python train.py --n_layer=12 --experts_per_token=4 --d_expert=96 --normalize_top_k=true --init_std_router=0.0117 --lr_router=0.00255 --vocab_size=32000 --norm="layernorm"
Below are experts of layer 8 (counted from 0) of a mixture-of-experts language model. Rows are named router (the router's row for the expert), up (a neuron's input weights, with its number) and show model dimensions 0-255. Each number is 128 + 32 x the weight over its row's rms, rounded and kept within 0 to 255.
After each expert's rows: "mostly gets" lists some tokens that are sent to it at least half of the time; "comes after" lists some tokens at least twice as common just before its tokens as in all text. This comes from a sample of Wikipedia text that the model never trained on. Tokens count by the router's weight.

# expert 58
router [157 129 110 197 146 106 124  73 132 115 188  80 139 175  73 115  91 136 146 127 119 127 169 113 133 112 138 122 104 144 147  45  85 151 117 104 158 150 144  54 160 122  78 110 131 124 110 153 100 116 176 140 113 143 150 108 120 166 136  73 145 101 175 152 133 186  93 104  91 165 130 166 137 104 135  98 134 144 134 119 140 140  96 148 140 157 114  83  84 156 135 158 119 174 150  72 163 170 120  90 112  82 124 183 169 153 229 156 101 117 115 164 134 148 106  56 111 122  85 159 216 170  86 117 164 104 106 160 130 147 169  71 131 121 130 159 188 155 159 150 163  70 150 118 111 146 127  98  88 193  47 105 136  88 173 132 111 102 167 152 139 179 146 145  56 146  81 139 108 152 115 149 186 126 134  85 105 104  69 126 125 185 161 113 190 122 112  86  87 122 151 139 158  67 139 135  72  77  74 133 146 131 140 124 113 125 153 130  88 107 164 140 154 150 115 126  93  89 153  99  96 133  96 110 120 170 136  98 159 146 100 100 167 119 171 194 103  79 119 130 119 134 136 119 104  96 111 146 154 105 120 170 155  98 128  97]
up0 [ 70 164 107 132 140  58 127 131 177 104 144 118  59  95 101 173 135 152  86 112 113 162 171  81 126 223 120  94 103 161 154 140  61  94  66 156 156 104 146 117 113 114  85 126 141 105 154 125 102  99 122 143 102 115 119 155 107  78 128 110 106 116 102 134 146 131  72 122  91  64 100 110 157 132  99 149 204 127 126 148  75 171 128 127 124 174 158  88 115  93 135 149 126 169 161 136 126 158  85  98 168 101 147 188 173 174 163 145 156 111  70 184 170 129 168  79  84 147  46  91  96 131 157 154 140 127 155 156 143 151 120 110 141 120 160 113 154 143  91 130 182 102 105 121 183 136 100 127  84 123 115 157 112 134 196 129 114 125 146 175  76 156 153  56 133 179 124 132 122 146 124 109 142  86 139 132 120  61  93 185 149 113 137 126 147 135 105 131 126 159 131 141 155 180 141 146  87 133  97 148 175 146 138  85 112 116  92 147 109  90 129 171 182 173 128  95 103 141  56 132 134 160  90 184 117 155  97 131 113 116 135 143 139 136 195 132 118 135 141  87 120 106  85 115 209 185 161 178 162  93  80 120 159  89 145  86]
mostly gets: " town", " same", " city", " village", " island", " site"
comes after: " the", " The", "The", "'", " its", "=="

# expert 12
router [107 101 116 130 106 154 169 100 117 192 131 135  77 180 111 110 142 130 117 107 172 141 162 106 165 197 147 128 124 114 131  94  46 164 117 110 127 177 109 109 155  84 153  44 172 133 153 198  98 155 158 121 166 109 129 115  28 161 114 101 142 167 184 161 181 146  95 150 105 137 103  89 140 132  88 110 145 151 199 152 111 125 148  98 139 133 111 123 157 161 127 115 100 144 111  63 139 178 145 103 131 134 144 194  92 164 137 151 143 114 113 104 153 123 106 114 152 157 117 102 176 151 109 113 140 134 130 116  82  99 126 103 138  92 181 101 129 131  98 114 122 126 153 146 162 166  90 178 140 175 103 113  92 161 188 127 156 143  98 149  99 142 155 153  74 124  43 120 128 128 117 113 132 131 118 126 112  45  73  92 127 153 103 107 122 146 127 133  92 127 131 120  77 105 104  85 127 113  62 180 158  89 138  23 136 115 175 147  97 120 154  94 139 131  92  77  96 109  99 122  78 116 136 131 129 197 128 140 237 155 147 102 191  58  91 118 117 133 131 168 104 151 153  90 158 117 120 160 132 153 159 119 140 160 128 155]
up0 [ 79 137 105 165 132 131 100  85  88 158 119 157 167 124 153 123 121 148 131 144  91 163 141 111 177  91  95 130  97 133 140 125 132 135 115 123 114 148 152 168 162  86 148  82 189 153 164 134 178 186 165 137 121 150 124  74 102 119 122  69 137 112 125 139 164 147 187 151  98 158 144 129 115 152 131 164  97 113 240  92 137 130 142  85 146 197 106  83 144  76 152 137 132 175 167 144 126  92 149 131 121 136 113 121 126 133 116 138 109  88 132 138 144 134 170 135  69 162 132 200 140 123 110 129 129 150 129 141  68  61 138 146 136  51 117 156 135 197  99 118  74  76 153 137 134 133 150 146 117 102 111 133  89 113 205 159 117 171 186 173 165 124 100 142 140  72 105 121 139 178 138 130  86 108 164 169 149 116  86 133 105 117 182  97 125 124 148 120  92 178 133 126 117  89 130 166  70 153 164 139 177 165  95  92  77  93 141 143 132   0  71 126 137 121 131 114 139 135 111 109 150 162  91 146  99 223 138 136 151 168  80 107 104  80 132 135 136 136  70 126  74 133 161 102 129 173 123 140 122 139  80 112 139 171  90  84]
mostly gets: " died", " Died", " Votes", "year", " minutes", " Turnout"
comes after: " was", "-", " were", "==", " be", " been"

# expert 61
router [151  77 144 134 182  84 145 112  83 133  91  64 124 149 105 172 142 137 119 149 181 138 161  97 137  96 112 128 115 130 132 118 122 137 112  88 143 194  97  46 160 117 132  80 112  91 123 102 135 151 126 129 166 159 103 107  95 163 177  85 124 161 163 130 226 163 128  98 103 133 108 122 154  96 204  85 158 191 157  87  73 146 132 114  95  99  83 119 159 125  35  76 140 171 164 106 161 130 119 106 101 102 137 221 129  96 138 122 157 127 122 153 152 124 129 150 146 140 102 131 164 110  84 129 143 132 103 110 192 130 138 120 103 105 133 153 165 120 114 114 156  56 108 140 118 157  98 123 157 145 149  61 126 101 119 143 206 109 168 199 198 152 142 167 118 179  74 170 188 139 126 148 175 163  96 110  42 118 136 144  93 127 135  81 142 155  62 173  90 184  95  80 114 140 101 129 116  96  82 157 157 151 127 118  97 140 147  97 139 119 148 103 115 123  86  65  92  85 114 116 137 136 104 117 136 157 167 117 125 133 121 111 174 138 160 152 111  82 127 100 157 109 178 120 148 109 128 140 114 172 120 134 132 185 138 108]
up0 [192 117  86 119 139  66 152 136 119 155  60  86 104 138 136 138  98 132 125 126 153 125 127  57 129 178 103  82 141 143 160  90 116 132  95 101 133 199 120 100 109 132 111 117 157 169 141 137  84 128  97 141 106 185 169  94 105 132 117  89 118 139 107 121 143 167 107 154  95 122 106 105 192 144 116 123  80 146 123 135 105 111 167 109 174  98 144 166  98 143 157 116 143 134 167  99 141  81 111 168 127 152  71 119 132 130 111 160 155  90 125 123  95 113 102  80 162 163 156  92 183 114 138  98 138 117 169 168 117  89 170 134 141 144 151 130 212 158  94 159 129 113  62 105 136 123  91 129 160 120 126 143  48  92 135  98 143  80 178 216 139 108 135  91 118 164 122 175 100  71  86  84 165 119 139 107 124 150 107 115 116 138 138 175 176 106  87 148 143 125 165  81 132 121 150 126 121  84  15 118 175 185 168 182 121  94 158 116 101 154  96  74 115 129 142 127 112 104 188  95 169  75 160 161 148 136 131 135 110 102  91 181 181  91 117 145 155 116 165  90  94 167 156 142 199 185 119  95  80 100 163 134  73 155 127 148]
mostly gets: " one", " two", " three", " four", " part", " five"
comes after: ",", " |", " the", " and", " with", " a"

# expert 10
router [159  92  53 137 141 110 122 101  77 146 114 124 127 125  83 121 177 133 149 115 121 131 142 108 148 135 233 123 185 114 108 114 124  96 173 113 137 175  89 128 104 122 108 110 120 143 114  91  97  82 132 101 154 105 112  80  72 156 107  94 147  84 129 165 170 200 139 124 135 148  90 103 125 117 163 117 157  97 161 102  79 167 163 173 145 149 104  80 158 148 124 109  85 166 151  91 118  96 147 128  52 159 148 146 121 167 151 202 123 178 132 158 118 176 138 129 147 126 174 125 155 130 117 152 158 134  77 174 125 181  88 147 109 124 164 160  97 121 107 134 188 104 173 165 171 179  74  85 107 154  89  76 131 162 128 145 128 145 104 181 210 127 150 119 139 167 171 110 153 100  69 145  80 103 131 109 100  96 127  84 101 127 130 129 106 140  85 149 148 166 138 101  83 111  99 114 120  76 137 137 184 133 118 137  84 137 170  93 137   3 161 145 182 168 138 137 117 121 131 100  64 116 136  95  92  96  96 133 134 139 131  73 127  71 117 143 113 179 188 112  76 141 124 110 172 172 158 111 126 119 146 152 129 152  89 107]
up0 [108 135 143 164 129 182 153  67 182 121 108 118 112 136  76 172  76 120 120 112 104 160 102 113  75 112 174 141 111 131 137 149 128 126 105 111 138 145 161 141 149 130  83 127 212 180 100 174 116 165 181 106 173 100  56 157  91  76 119 128 148 120 106 155 117 125 163  85 109 177 115 111  84 200 141 140  73 144  76 160 111 114 179 128 114 148  85 153 177  98 110 113 133 134 143  96 160 101 160  97 118 158 101 141 175 108 166 160  83 103  98 131 166 190 109 156 135 143 140 134  99 118 175 145 110  89 149 140 141 102 141 140 129 191 102  93 123 127  91 127  92 125 113 181 117 107 156 126  62 137 117 163 174 166 133 115 126 101  95 142  94 189 107 170 151 164 111  88  90  77  90 125 157 132  97 124 181  72 125 130 187  92 116 110 202 141 145 114  92 177  84 152 144 110 116 155 133  56 159 137 167 105 110  88  87  94 123 123 142 154  61 152 105 161 112 145 141  99 119 164 149 105 144 145  65 211 160 165  88 177 111 169  94 125 191 126 141 149 150 108 136 144 163  84 112 136  64 112  98  92 111 100 128  80 131 180]
mostly gets: "\n", "      ", " ==", "Events"
comes after: "\n", ".", " |", ")", "==", " =="

# expert 2
router [164 132 146 152 199 149 146 164  67 160 153 131  90  96  91  85  54 164 139 166 167 130 153 121 114 225 101 132 166 104  70  79 136 122 115  70 138 169 167 107 152  99  68  75 120  98 131 121 115 110 151  80  80 135  75 117 122 137  95  77 159 144 183 124 162 184 127 146  67 170 104  97 157 114 159 107 166  95 148 156 127  81 152 149 117 126  90 130 146 172 142  94 130  67 157 128 114 130 153 112 107 115 146 152 143 161 130 172 152  89  96 118 152  79 101  90 126  89 136 192 131 203 163 123 121 158 146 132 101 146  90 116 135 145 155 124 148 107  97 103 132 166 140 125 118 165 123 126 137 129 107 120 111 129 187 179 148 108 119 192 140 174 176 146  92 164 115 151 166 132  78 145 189 124 120 115 124  98  89 117 125 145 138  69 161 160 125 100  70 165  89  78  92 108  96 149 162 146 110 103 206 170 127  72 117  83 200 125  92  88 155 161 152 164 100 117 103  70  88 100 101  96  96 135 130 157 122 105 159 138 101  99 166 125  81 131  75 115 146 137 115 138 182  83 138 151 157 182 130 141 167 148 122 130  96 161]
up0 [156 199 124 160 119 153 101 129 127 144 119 106 184 127 104 118 128 130 133 168 115 148  96  96 134  91 177 139  62 107 119 138 152 156 122 153 184 152 139 143  63 129  44 147  93 128 144 124  82 156 189  50 155  77 136 122 153 138 126 175 131 132 140 136 143  94 118  90 172 145 107  83 150 101 145 142 176 126 133 149  68 133 112 116  86 116 197  98 102 117 129 140  65 156 166  77 130 132 177  91 114 164 149 152 176  75 186 171 106 168 102 130 148 126 136  81 122  76 164 179  84 116 101 158 117 144 132 140 126 158 129 175 168  63 140 169  98 130 132 147 154 119 115 111 158 116  69 106 128 153 110 121 143 115 121 168 147 168  99 142 102 155 134 119 154  97 143  64 124  86  82 183 132 142 106 138  42 116 112 187  67 108 137 120 186 152 123  83 145 164 128 131 135 203 102 151 153  90 171 169 164 105 100 128 129 106 101 166 135 198 136 184 116 174 123 123 122 180 157 101 158  63  96  79 146  96 118 161 149 142 157 116 163 174 108 101  69 165 136 113 173 135 121  83 147 124 114 103 161 132 139  66 152  78 151 134]
mostly gets: " not", " large", " much", " very", " even", " just"
comes after: " is", " a", " to", " was", " are", " not"

# expert 15
router [ 86 132 134 142 107 152 123 136  99 203 140 122 124 174  63 110 138 116 135 140 132 156 175  77 106 118 143  91 149 115 152  93  96 154 153  99 159 191 145 107 163 166 159  54 219 120 161 151 108  93 135 171 108 119 145  86 107 131 172 130 157 144 160 142 114 121 103 173  90 172  75  98 137 101 146 110 104 139 168 102 184 139 112 136  88 160  94 122  74 135  98 125  99 140 134 114 107 159  97 107 109 115  92 149 147 165 182 173 120  58 104 134 193  92 162  85  90 122 110 105 205 179  81 151 150 153  80 145 140 165 192  98  90 130 183 117 127 140 117  45 107  90 172 108 106 173 134 102 146 131  84 120 130 138 155  90 133 103 165 221 169 136 147 156 102 141 137 133 128 149 117 132 108 170 117  82 104 100 113  50 149 158 159  92 126 191  64 151  54 118 107  94  76 129 119 121 135  94 139 115 141 129 117 130  81 174 156 126 107 101 140 127 107 155 115  92 113 106 165 109 163 128  85  84 133 152 101 174 133 138 153 107 116  95 122 136  56 127 177 108  99 195 181 106 141 140 166 150 114 140 140 127 153 121 167 101]
up0 [163  92 121 135 255 127 118  70 143 169 163  91 160 136 145  84 144 140 162 104  26 109 146 128 141 111 133 103 113 148 117 137 144 137 112 181 141 132 120 138 116 112 139 125 124  77 130 102 136 107 150 118 178 139 164 112  67 108 160 191 127 135 159 139  96 133 167 159 107  80  92 125 126 120 142  84 178 177 130  84  79 213 107 154  86 134 114 136 163 164 121 130 105 140  96  69 158 163 154 166 123 134  80 185 100 103 118 140 159 174 109 117 164  71 202 156 114 151 159  94 140 106 151 156 145 103 103 121 111  96  93 125 127 107 185 136 136 164 146  82 107 135  95 167 124  91 176 118 133 141 120 162 185 154 122 130 111 125  97 133 125 150 132 118 115 142 161 104 118 114 148 127 150 101 142  66  31 178 136 107 113 180  83 100 116  93 106 166 142 133 108  73  97 115 128 123  57 106 106 102 125  62 149 112 100 106 148 145 130 100 164 138 139 134  76  89 120 152  87 180  93 124 124 128 153 182  97 159 155 117  44 145 186 114  96 158  86 121 121 119 118 194 120 102 159 131  83 139 115 123 160 144 173 122 155  82]
mostly gets: " University", " Time", "History", " Occupation", " California", " NCAA"
comes after: ",", " the", "-", "==", ":", " New"

# expert 24
router [115  87 126  96 198  16 123  86  79 142 119 163 131 119  85 157 138 124  93 101 108 163 118 167 133 134 115  86 165 112  91 110 106 142 103  80 146 141 158  89 159 131 139  73 134  98 160 159 108 157 156 129 109 130 132 103 134 127 152 100 165 132 191  94 188 142 120 126  90 151 122  84 154  89 125 121  95 179 151 167 116 125 106 140  85  78 138  88 120 129 136 118  91 141 161  85 152 173 150 146 139  63 150 194 141 138 159 136 105 119 136 142 165 165 130 103 130 110  87 114 188 108  92 110 198  83 140  90  97 169 144 129  81 113 193 138 185 130  91 128 140 141 136 171  84 113 166 111 106 183 124 132 125 137 110 133 167  92 114 230 163 159 157 186  78 117  98 155  93 182  62 127 129  98 134  94 100  97 130 128 133 148 108 116 134 122  80 118  81 112 130 119  92 118  89 105  77  82 114 125 172 167  73 124 119 145 188  67 100 115 134 168 164 150  89 120  99 139 162 132 107 125 179 150 168 135 141 102 210 175 185  84 132 101 142 151 150 100 106 116 138 132 164 177 115 106 160 175 118 135 143 144 136 169 128  50]
up0 [101  98  99 128 115  95 135 133 128  89 133 110 147 139 148 154 117 160 142  90 147 120 135 134 134  86 115 118 132  85 133  74 137 157  63 148 122 129 145 167 124 124 118 120 130 136 110 212 121  77 103 169 169 122 111  53 138  94 155 190 133  98 126 170 123  78 203  97 102 105 106 192 153 174 121 157 158 156 136  90 172 157 101 115 172 144  94  83  78  66 203  83  58 145 102 153 118 154 167 112  92 115 174 140  76 122  92 122  90 160 159 136 162 177 138 105 175  73  97 102  67 141 129 125  47  99 134 187 100  84 159 124 107 177 112  97 122 121 136 119 175 174 143 134 129 137 160 161 169 136  91  81 217 136 116 139 131 102  99 144 126 142  80 158  93  97 108 151  70 112 104 143 105  76  96  67  91 165 104 168 139 115  82 174 143 174 135 100 131 134 102 104 108 130  69 164  78 117 139  80 110 136  71 156 140 123 150 105 209 149 140 103 136 128 102  74 130 100 130  82 138 116 114 125 104 147 163 154 151 126 108 122 122  92 161 171 140 101 156 105 121 172 102 124 138 120 152 155  87 131 142 139  46 116 140 152]
mostly gets: " member", " professor", " manager", " footballer", " politician", "ologist"
comes after: " a", " an", " A", "-", "A", " new"

# expert 18
router [167 123 119 155 135 121 123  97  89 124 151 130 129 125 104 142  40 142 181 187  72 179 137  92 181 169  87 126 144  76 133  95  74 108  87 129 148 185 118 139 141 115 102 105 149  87 167 106 114  55 174 129 150 137 101  62 117 155 154 129 158 149 162 113 196 143 158 139  86 146 118 123 167 152 170 110 128 147 102 153  89 143 129 175  99  99  44 129 174 150 122 113 118 123 131 101 173 163 107 120 115 151 128 133 150 138 172 169  88  92 113  77 223 143  88 118  99 142  84 121 153 167 125 169 117 125 140 120 112 144 129 114 138 209 111 152 146 104  91 114 113 140 108 153 121 179  42 157 152 112  75  56 130  72 112 119 159 132 141 129 159 171 133 135 106 120 144 156  91 121  92 157 196 207 120 130 144  62 111 109 145 147 126 162 112 136 118  81 116 155 102  77 168 116 105 109 118 108 101  88 147 160  69 157 150 102 142 143 157  87 171 147 148 158 167 182 128  57 116 132  81 132  72 150 151 157  91 132 140 154  77  94 154  90 154 127 126 173 125 145 107 161 115  98 178 152 144 171 138 110 126 154 162 142  81  98]
up0 [118 175 116 132 159  61  88 121 213 149 112 163 106 152 106 180 119 195 168 112 115 145 117 172 109 120  84 119 108 135 126 167 101 138 139 138 168 153 116 167 106 191 104 124 144 117 163  97 120 178 182  93 156 144 126 162 118 195 156 147 105  76 117 153  94  75 131 153 136 107 172 162 139 155 123 146 220 127 151  53  94 120 116 131 125  90 130 140 191 146 156 147  97 142 174  86 127 106 165 140 136 138 110 154 129 153 168 180 166 140 122 131 136  70 165 170 102 123  72  76  95 112  90 121 165  71 121 127 104 159  82 119 138  77 130  93  92 100 178 135  95  53 141 123 104 108 169 153 125 232  98  74  80  94  78 136 134 154 142 126 140 128  90 101 133 161 138 115 118 157  78 121  82 108  57 140 139 140 116 101  71 100  91 176 148 170 105 123 139 101 154  85 118 143 135 122 196  77 169 141  92 174  73 115  93 144 144 144 148 159 115  79 168 170 138  98 142 173 118 152 140  96  95 149  77 179 132 162 128 104  91 105 117 110  90 122 121 123 140 146 104  92 122 115 150 112  89 125 106 100  68 112 110 140 136 127]
mostly gets: " The", " the", "The", " New", " its", " their"
comes after: " of", " in", ".", "'", " to", " at"

# expert 11
router [145  86 143 135 207 120 143 149 108 184  82  81 152 151  82 184 140  97 132 114 122 164 160 172 190 173 219  92 137 185 106  97 118 134 166 121 167 194 143 123 150  93 108 143 112  76 157 103 126 104 154 135 134  99  95  96 127 158 193 131 133  98 176 127 164 109 120 168 133 169 114 142 144 131 152 143 155 139 145 137  96  73 159  46 125 127 129  72 126 165  81 106 109 102 137  82 179 154  48 103 115 172 195 175 116 113  95 152 144 126 107  86 124 189 128  95  95 137  82 122 116 151  79  94 138 102 118 119 115 134  78 128 104 103 173 168 119 132  97 113 126 138 100 169 118 126  81 152  97  85 136 173 149 165 143 114 135 122  29 184 133 157 188 141  80 177 125  92 175  83 121 128 136  59 154  97  91 102 112  53 132 115 149  88  97 118 149 143 102 113 125 186 115 171 101 136 114  51  85 150 128  90 123 113 137 148 119 102  86 117 165 141 111 132 121 182  83 106 151 149 117 102 122  97 131 134 157 117 149 138 119  83 158 130 169 163 117 159 115 104 164 142 119 132 128 153 126 167 134  97 164 109 155 179 102  96]
up0 [143 154 119 108 178  89 109 126 101 105 165 139 146 142 157 125 134 105  79 121 147 213  77 175  80 154 131 118 132 109 130 101 157 178 127  98 122 131 181 116 124 159  71 179 116 109 153 125 129 171 174  81 120 131 158 100 143 139 132 141  88  80 138 150 150 119 169 163 101 196 172 204 163  65 194 150 110 129 121 119 140 116 102  53 137 142 185 115 148 159 153 117 117 123  95 119  92  99  80 147 184 164 129 110  94 159 140 172 159 113 224 139  79 112 134 115 132 115 118  82 105 138 189  99  99  95 116 118 130 114 152 140 140 124 130 143  93 124 131  88 137 164 182 136 110 152  80 107 104 115 138  92  94 188 130 160 156  98 134 117 132 104 117 115 132  95 148 106  47 198 150  83 147 132 182 117 180 137 116 103 111 139 100 130 169 113 161 123 124 121 185 139 211  59 104 172  91 117 135 159 128 138 123 168 169 134 103 119 121  72 119 189  49 114 154 155 120  99 104 115 138 109 148 145  93 121 128 166 124 103 129 148  93 139 188 119 146 146 172 106  99  85 147  69 105  67 131 149 132 118 102 163 142 178  66 189]
mostly gets: " (0)", "′", " sq", " Clade", "DST", "sq"
comes after: ":", "-", " /", "N", " •", " ("

# expert 49
router [136  94  94 131 219  91 192 124 103 153 146 101 109 149 105 129  91 118 102 139 101 125 152 124 112 163 185  69 100 108  97 137 124 125 131  74  86 170 149  98 168 137  64 136 118 164 102 181  92 133 171 136 185  56  67 113 128 136 158 105 115 153 111 104 117 173 147 148  92 130  90  77 171 108 190 124 145 162 107 133 145 109 181  93 108 166 178 117 138 122 115 114 102 154  95  75 148 162 113 107 170 117 125 189 127 111 183 187 132 121 145  85  95  98  64 108 125 115  68 184 177 139  84 148 107 168  77 120 122  96 132 155 135 162 136 128 151 114 120 134  61 122 172 159 141 176  93  97  80 152 102 120 130 106 142 135 168  98  65 175 114 129 128 114 141 131 103 128 127  98 122 148 133 177 130 112 114 131  85 121 175 142 108 130 141 152  91  87 176 133 110  90 112 126 133 184 114  70 181  88 189 175 130 128  70 125 156 114  97 162 185 115  97 158 123 139  90  94 153 164  87 112 116  99 124 158 138 117 145 177  76  93 142  75 152 174  91 143 181 122 152 140 179 173 143  68 184 170 169 142 123 108 146 125 144  99]
up0 [113 170 120 121  91 117 133 140 144 150  57 115 134 103 113 168 149 133 143 168 167  79 133  79  99 125 179 130  96 134 104 109 166 117 155 112 140 153 189 170  80 161  75 108 127 110 150 119 156 151 140 108 177 120 112 112 130  86 109  32  76  66 185  86 151 133 135 145 114 168 125 156 138 103 156 122 171  82 150 166 110 140 148 131 121 151 126  92 189 154 151 152 174 102  90 143 112 149  93 114 182 165 126 104 102 150 117 185 172 142 114 175 150  97 178  66  94 171 117 131 121 143 113  87 133 146 131 102 102 105 139 148  98 169 169 144 148 115  93  71  92  76 137 139 129 104 138 122 111 104 109 169 158 189 162 166 174 160  90 174 180 134 110  93 142 131 121  92 174  80 119 131 118 199 142 133 112 138 124 106 204  67 129 126  98 108 164 145 198 181 122  99 196 104 109 139 108  60 153  79  95 139 123 176 139 178  96 131 152  72 120 115  61  98  98 133  62 114 177 203 145 153 117 154 146 142  78 103 125 171 117  78 107  86 120 134 134 118 121 143 110  92 172 157 114  89 174 122 115 117 141 112  89 119  97 120]
mostly gets: " Votes", " Republican", " %", " Candidate", " ±%", "Scientific"
comes after: " |", "|", " ", " Party", " %", " Republican"

# expert 30
router [131  98 129 159 138 111 166  84  91 156 144 132 129 150 128 143 173 129 147 157 190 154 147 113 180 126 151 109 109 105 107 112 119 182 126  64 161 149 153 112 179 130 120  88 154  99  84 115 120 153 133 140 106 101 135 128 113 143 201  43 150  92  99 174 145 130 134  93  59 135 132  48 160  48 176  80 169 185 143 115  80 102 150  93  79 103  73  89 111 146  71  61 178 146 177 103 165 136  78 127 126 157 126 154 107 131 118 141 161  76 146 134 162 211 119 122  56  84  74 120 194 111 100  96 177 161  77 136  89  96  80 141 108 119 147 131 134 143 132 111  98 134 105 158  95 165  79 113 150 138 133  84 117  92 135 175 162 149 171 154 172 148 145 132 131 134 132 144 166 103 127 132 151 137 120 123 143 103 112 100  97 124 148  93 145  99  82 147 112 207 118 136  87 166 142 144  66 114  76 136 106 143 136 116 107 165 145 161  81 115 184 132 142 125  97 115  98 104 135 108 127 159  98 115 179 172 160 140 163 159  96 133 121 140 161 101  39 157 160 144 148 156 151 114 167 129 125 116 177 179 111 149 176  91 140 104]
up0 [203 138  85 188 114 132 151 154 102 119 124  81 114 115 191 125 112 162 143 105 120 194  93  95 169 153 139  87 123 157 167  81 102 107  78 180 125 100 130  64 141 143 138 180 118 193 155 186 160 119 181 112 114 146  99  93 163 138 153 128  93 147 125 114 135 138  64 170 116 120 178 118  96 177 127 153 131 131 150 107 129  86 141 120 152 148 152  89 125 192 134  90 153  91 150  84 122 216 116 126 153 145 112 127 101 118 132 103  80 132 178 166 131 133 132 143 165 150 114 131 162 204 120  91 161 122 164 103 103 111 191 100 133  85 129 134 189 169 138 162 123 118 105 127 106 140  93 124  90 107  93 128 153 131 110 131 108 131 128 111  75 120 139 125 131 144 167 128   9 112 107 140  86 107 140  74 110 105 122 196 104 109 104 120 130 116  79 125 143 137  56 146  85  74  98 153 143  69 152  87  97 127 114  98 183 127 105 174 106 205 102 114 109 135 151 142 111 116 162 170 128 178  74 141  79  83 114 144 215  99 146 127 135 100 149 112 149  98  91 100 110 159 189 195 122 112  98 120 143  90 131 151 152 132 130 128]
mostly gets: " 3", " 20", " 4", " 14", " 21", " 15"
comes after: " |", "|", ":", ";", " 3", " 4"

# expert 34
router [167 123 140 169 149 114 113 128 118 114 142  65 113 154  95  93  97 103 128 158 198 133 169  73  70 113 151 116 141  74  63 104 128 137 115 100 136 166 116 103 163  78  73 125 150  76 130 132 135  80 144 117 190  22  73  70  93 150 168 110 152 153 148  89 211 156 133 137 119 162 124 164 153  91  94 143  88 150 157 118 118 163 128 191 139 164 139 110 122 131  83 123 190 154 115 135 113 134 117 121  82 120 141 153 143  91 118 169 125 103 131 121 129 168 206 104  87 111  86 144 113 163 128 164 157 113  94 154 163 131 145  78 109 163 113 134 132 135  84  83  59 144 146 134 113 167 136 135  87 144  84 137  87 127 156 101 213 166 136 115  82 166 102 133  37 120 161 153 144 125 108 150 190 148 115 120  97 131 121 162  92 143 102 124 117 134 164 161  82 187 148 139 129  80  78 143 149  90  89 142 108 160 120 112 147  68  91  91 157 112 116 138 147 134 116 137 147 106 110 177 102 138 101 137 218 111 158 115 109 139 110 160 110  85  85 131 119 135 175 137 144 143 144 208 173 144 123 116 136 154 192 116 140  89 156 154]
up0 [118 118 109  99  99 126  70 116  89 196 135 166 146 128 132 105 125 109 167 139 163 121 121 110 178  93 112 147  85 121 159  66 114  81  58 140 139 126  88 114  93 122 122 121 178 109 125 130 157 127 148 122 147  95  95 159 121 144 164  80 111 150 141 110 156 130  83  91  85 122  93  98 116 149 132 125  64 153 155 127 150 118 116 141 108 109 133 111 200 137  84 115 126 170 111 115  86 139 166 137 178  97  69  69 171 111 124  88  81 128 104 175 152  89 117 146 131 153 121 161 110  90 131 120 116 132 114 135 105 143 196 209 109  87 158 102 131 196  53 152 132  82 175 124 190 182 133 126 145 109  81  80 186 144 113  84 108 153 123  87 136 119 143  96 174 186 134 129 139 113 125 109  91 111  72 133  80 143 146 176 169 144 118 159 142 167 135 143 109 166 106 167 110  79 119 119  81 135  87  96 145  93 148 107 157  88 105 125 160  99 181 139 189 148  86 191 158 154 180 139 133 151 127 128 202 136 113 198 137 122 158  92  81 123 132 101  79 166 124 157 192 166 127 149 172 183 138 187 144 201 157 146 165 128 150 156]
mostly gets: "|", " un", " Binomi", "-", " Succeed", " Un"
comes after: "\n", " Win", " co", "    ", " 8", " 9"

# expert 42
router [144  87 100 114 136 109  93  71  95 140 123 135 164 135 103 109 131 143 134 134 197 133 157 125 137 133 143  74 152 152  88 117 129 125 153  92 122 155 122 140 169 103 100 133 150  73 155 130 155  67 138 137 163 126 122  96  78 129 136 107 167 157 167 125 165 157 158 125  44 127  92 151 175 114 160  92  65 126 184 160 127  96 121 139 165 165 117 136 162 130  95 162  83 148 157  93 183 159  84  79  88 111 205 147  83 137 171 111 151 156 168 114 161 178 145 155 123  87  85 141 195 132 144 139 143 157  83 131 128 124 155  86  79  85 151 171 168  53  48 103  67 156 131 150 114 160  62  52 140 151 121  62 125  91 155 134 147 110 160 123 122 122 138 105  71  92 150 143 117 114 112 144 149 114 117 123 120  62 117 108 133 191 130 134 116 159 151 123 100 169 141  67  77 111  93 138 114 117 155 105 143 152 168 163  57  96 139 114 124 135 118 167 131  97 167 110 106 112 136 203  88 189 157 118 127 193 118 129 153 135 145 112 125  79 171 215  82 116 140 108 159 116 160 108 159  79 164 128 125 103 138 127 179 153 137 115]
up0 [ 93 149 179  90 152 135 108  91 101  77 149 178 136  53 134 118  74 143  77  80 104 146 154 141 167 161  96 116  98 140 166 143 119 102 130  86 148 136 113 117 135 176 110 141 145 151 190 202 155  91 142  93  90 118 115 144 192 142 168  76 157 122 127 136 127 142 113 137 109 142  93 136 155 184  93 145 131 150 118 154  86 142 128 208  84 183  77 156 108  84 135  72 156 149 128 116  97 121 124  86  75 115 124 161 112 134 216  79 137 147 115 182  84 181 101 169 150 154 129  81 134 160  91 108  96 114 120 118 123  83 142 112 118 107 155 103 147 109  85 152 177  81 136 133 179 109 133 133 162 135  97  42 125 103 176 147 116  92 149 153 151 120 119 142 146 107 184 202  94 121 117 124  81 178 207  97 112  89 160 110 129 132  79 100 189  68 122 145 158  86  94 128  92  96  98 175  67 166 153 132 168 122 137  61 112 118  74 105 154 115 120 110 143 137 133 162 141  85 131 126  75 143  98  96 142 104 108 161 162 116 151 165 106 115 121 109 120  91 150 118 109 130 104 156 127 125 172 124 130 159 190 154 167 115  75 166]
mostly gets: " Chief", " General", " post", " under", " re", " Civil"
comes after: " the", " of", " by", " served", " as", " Royal"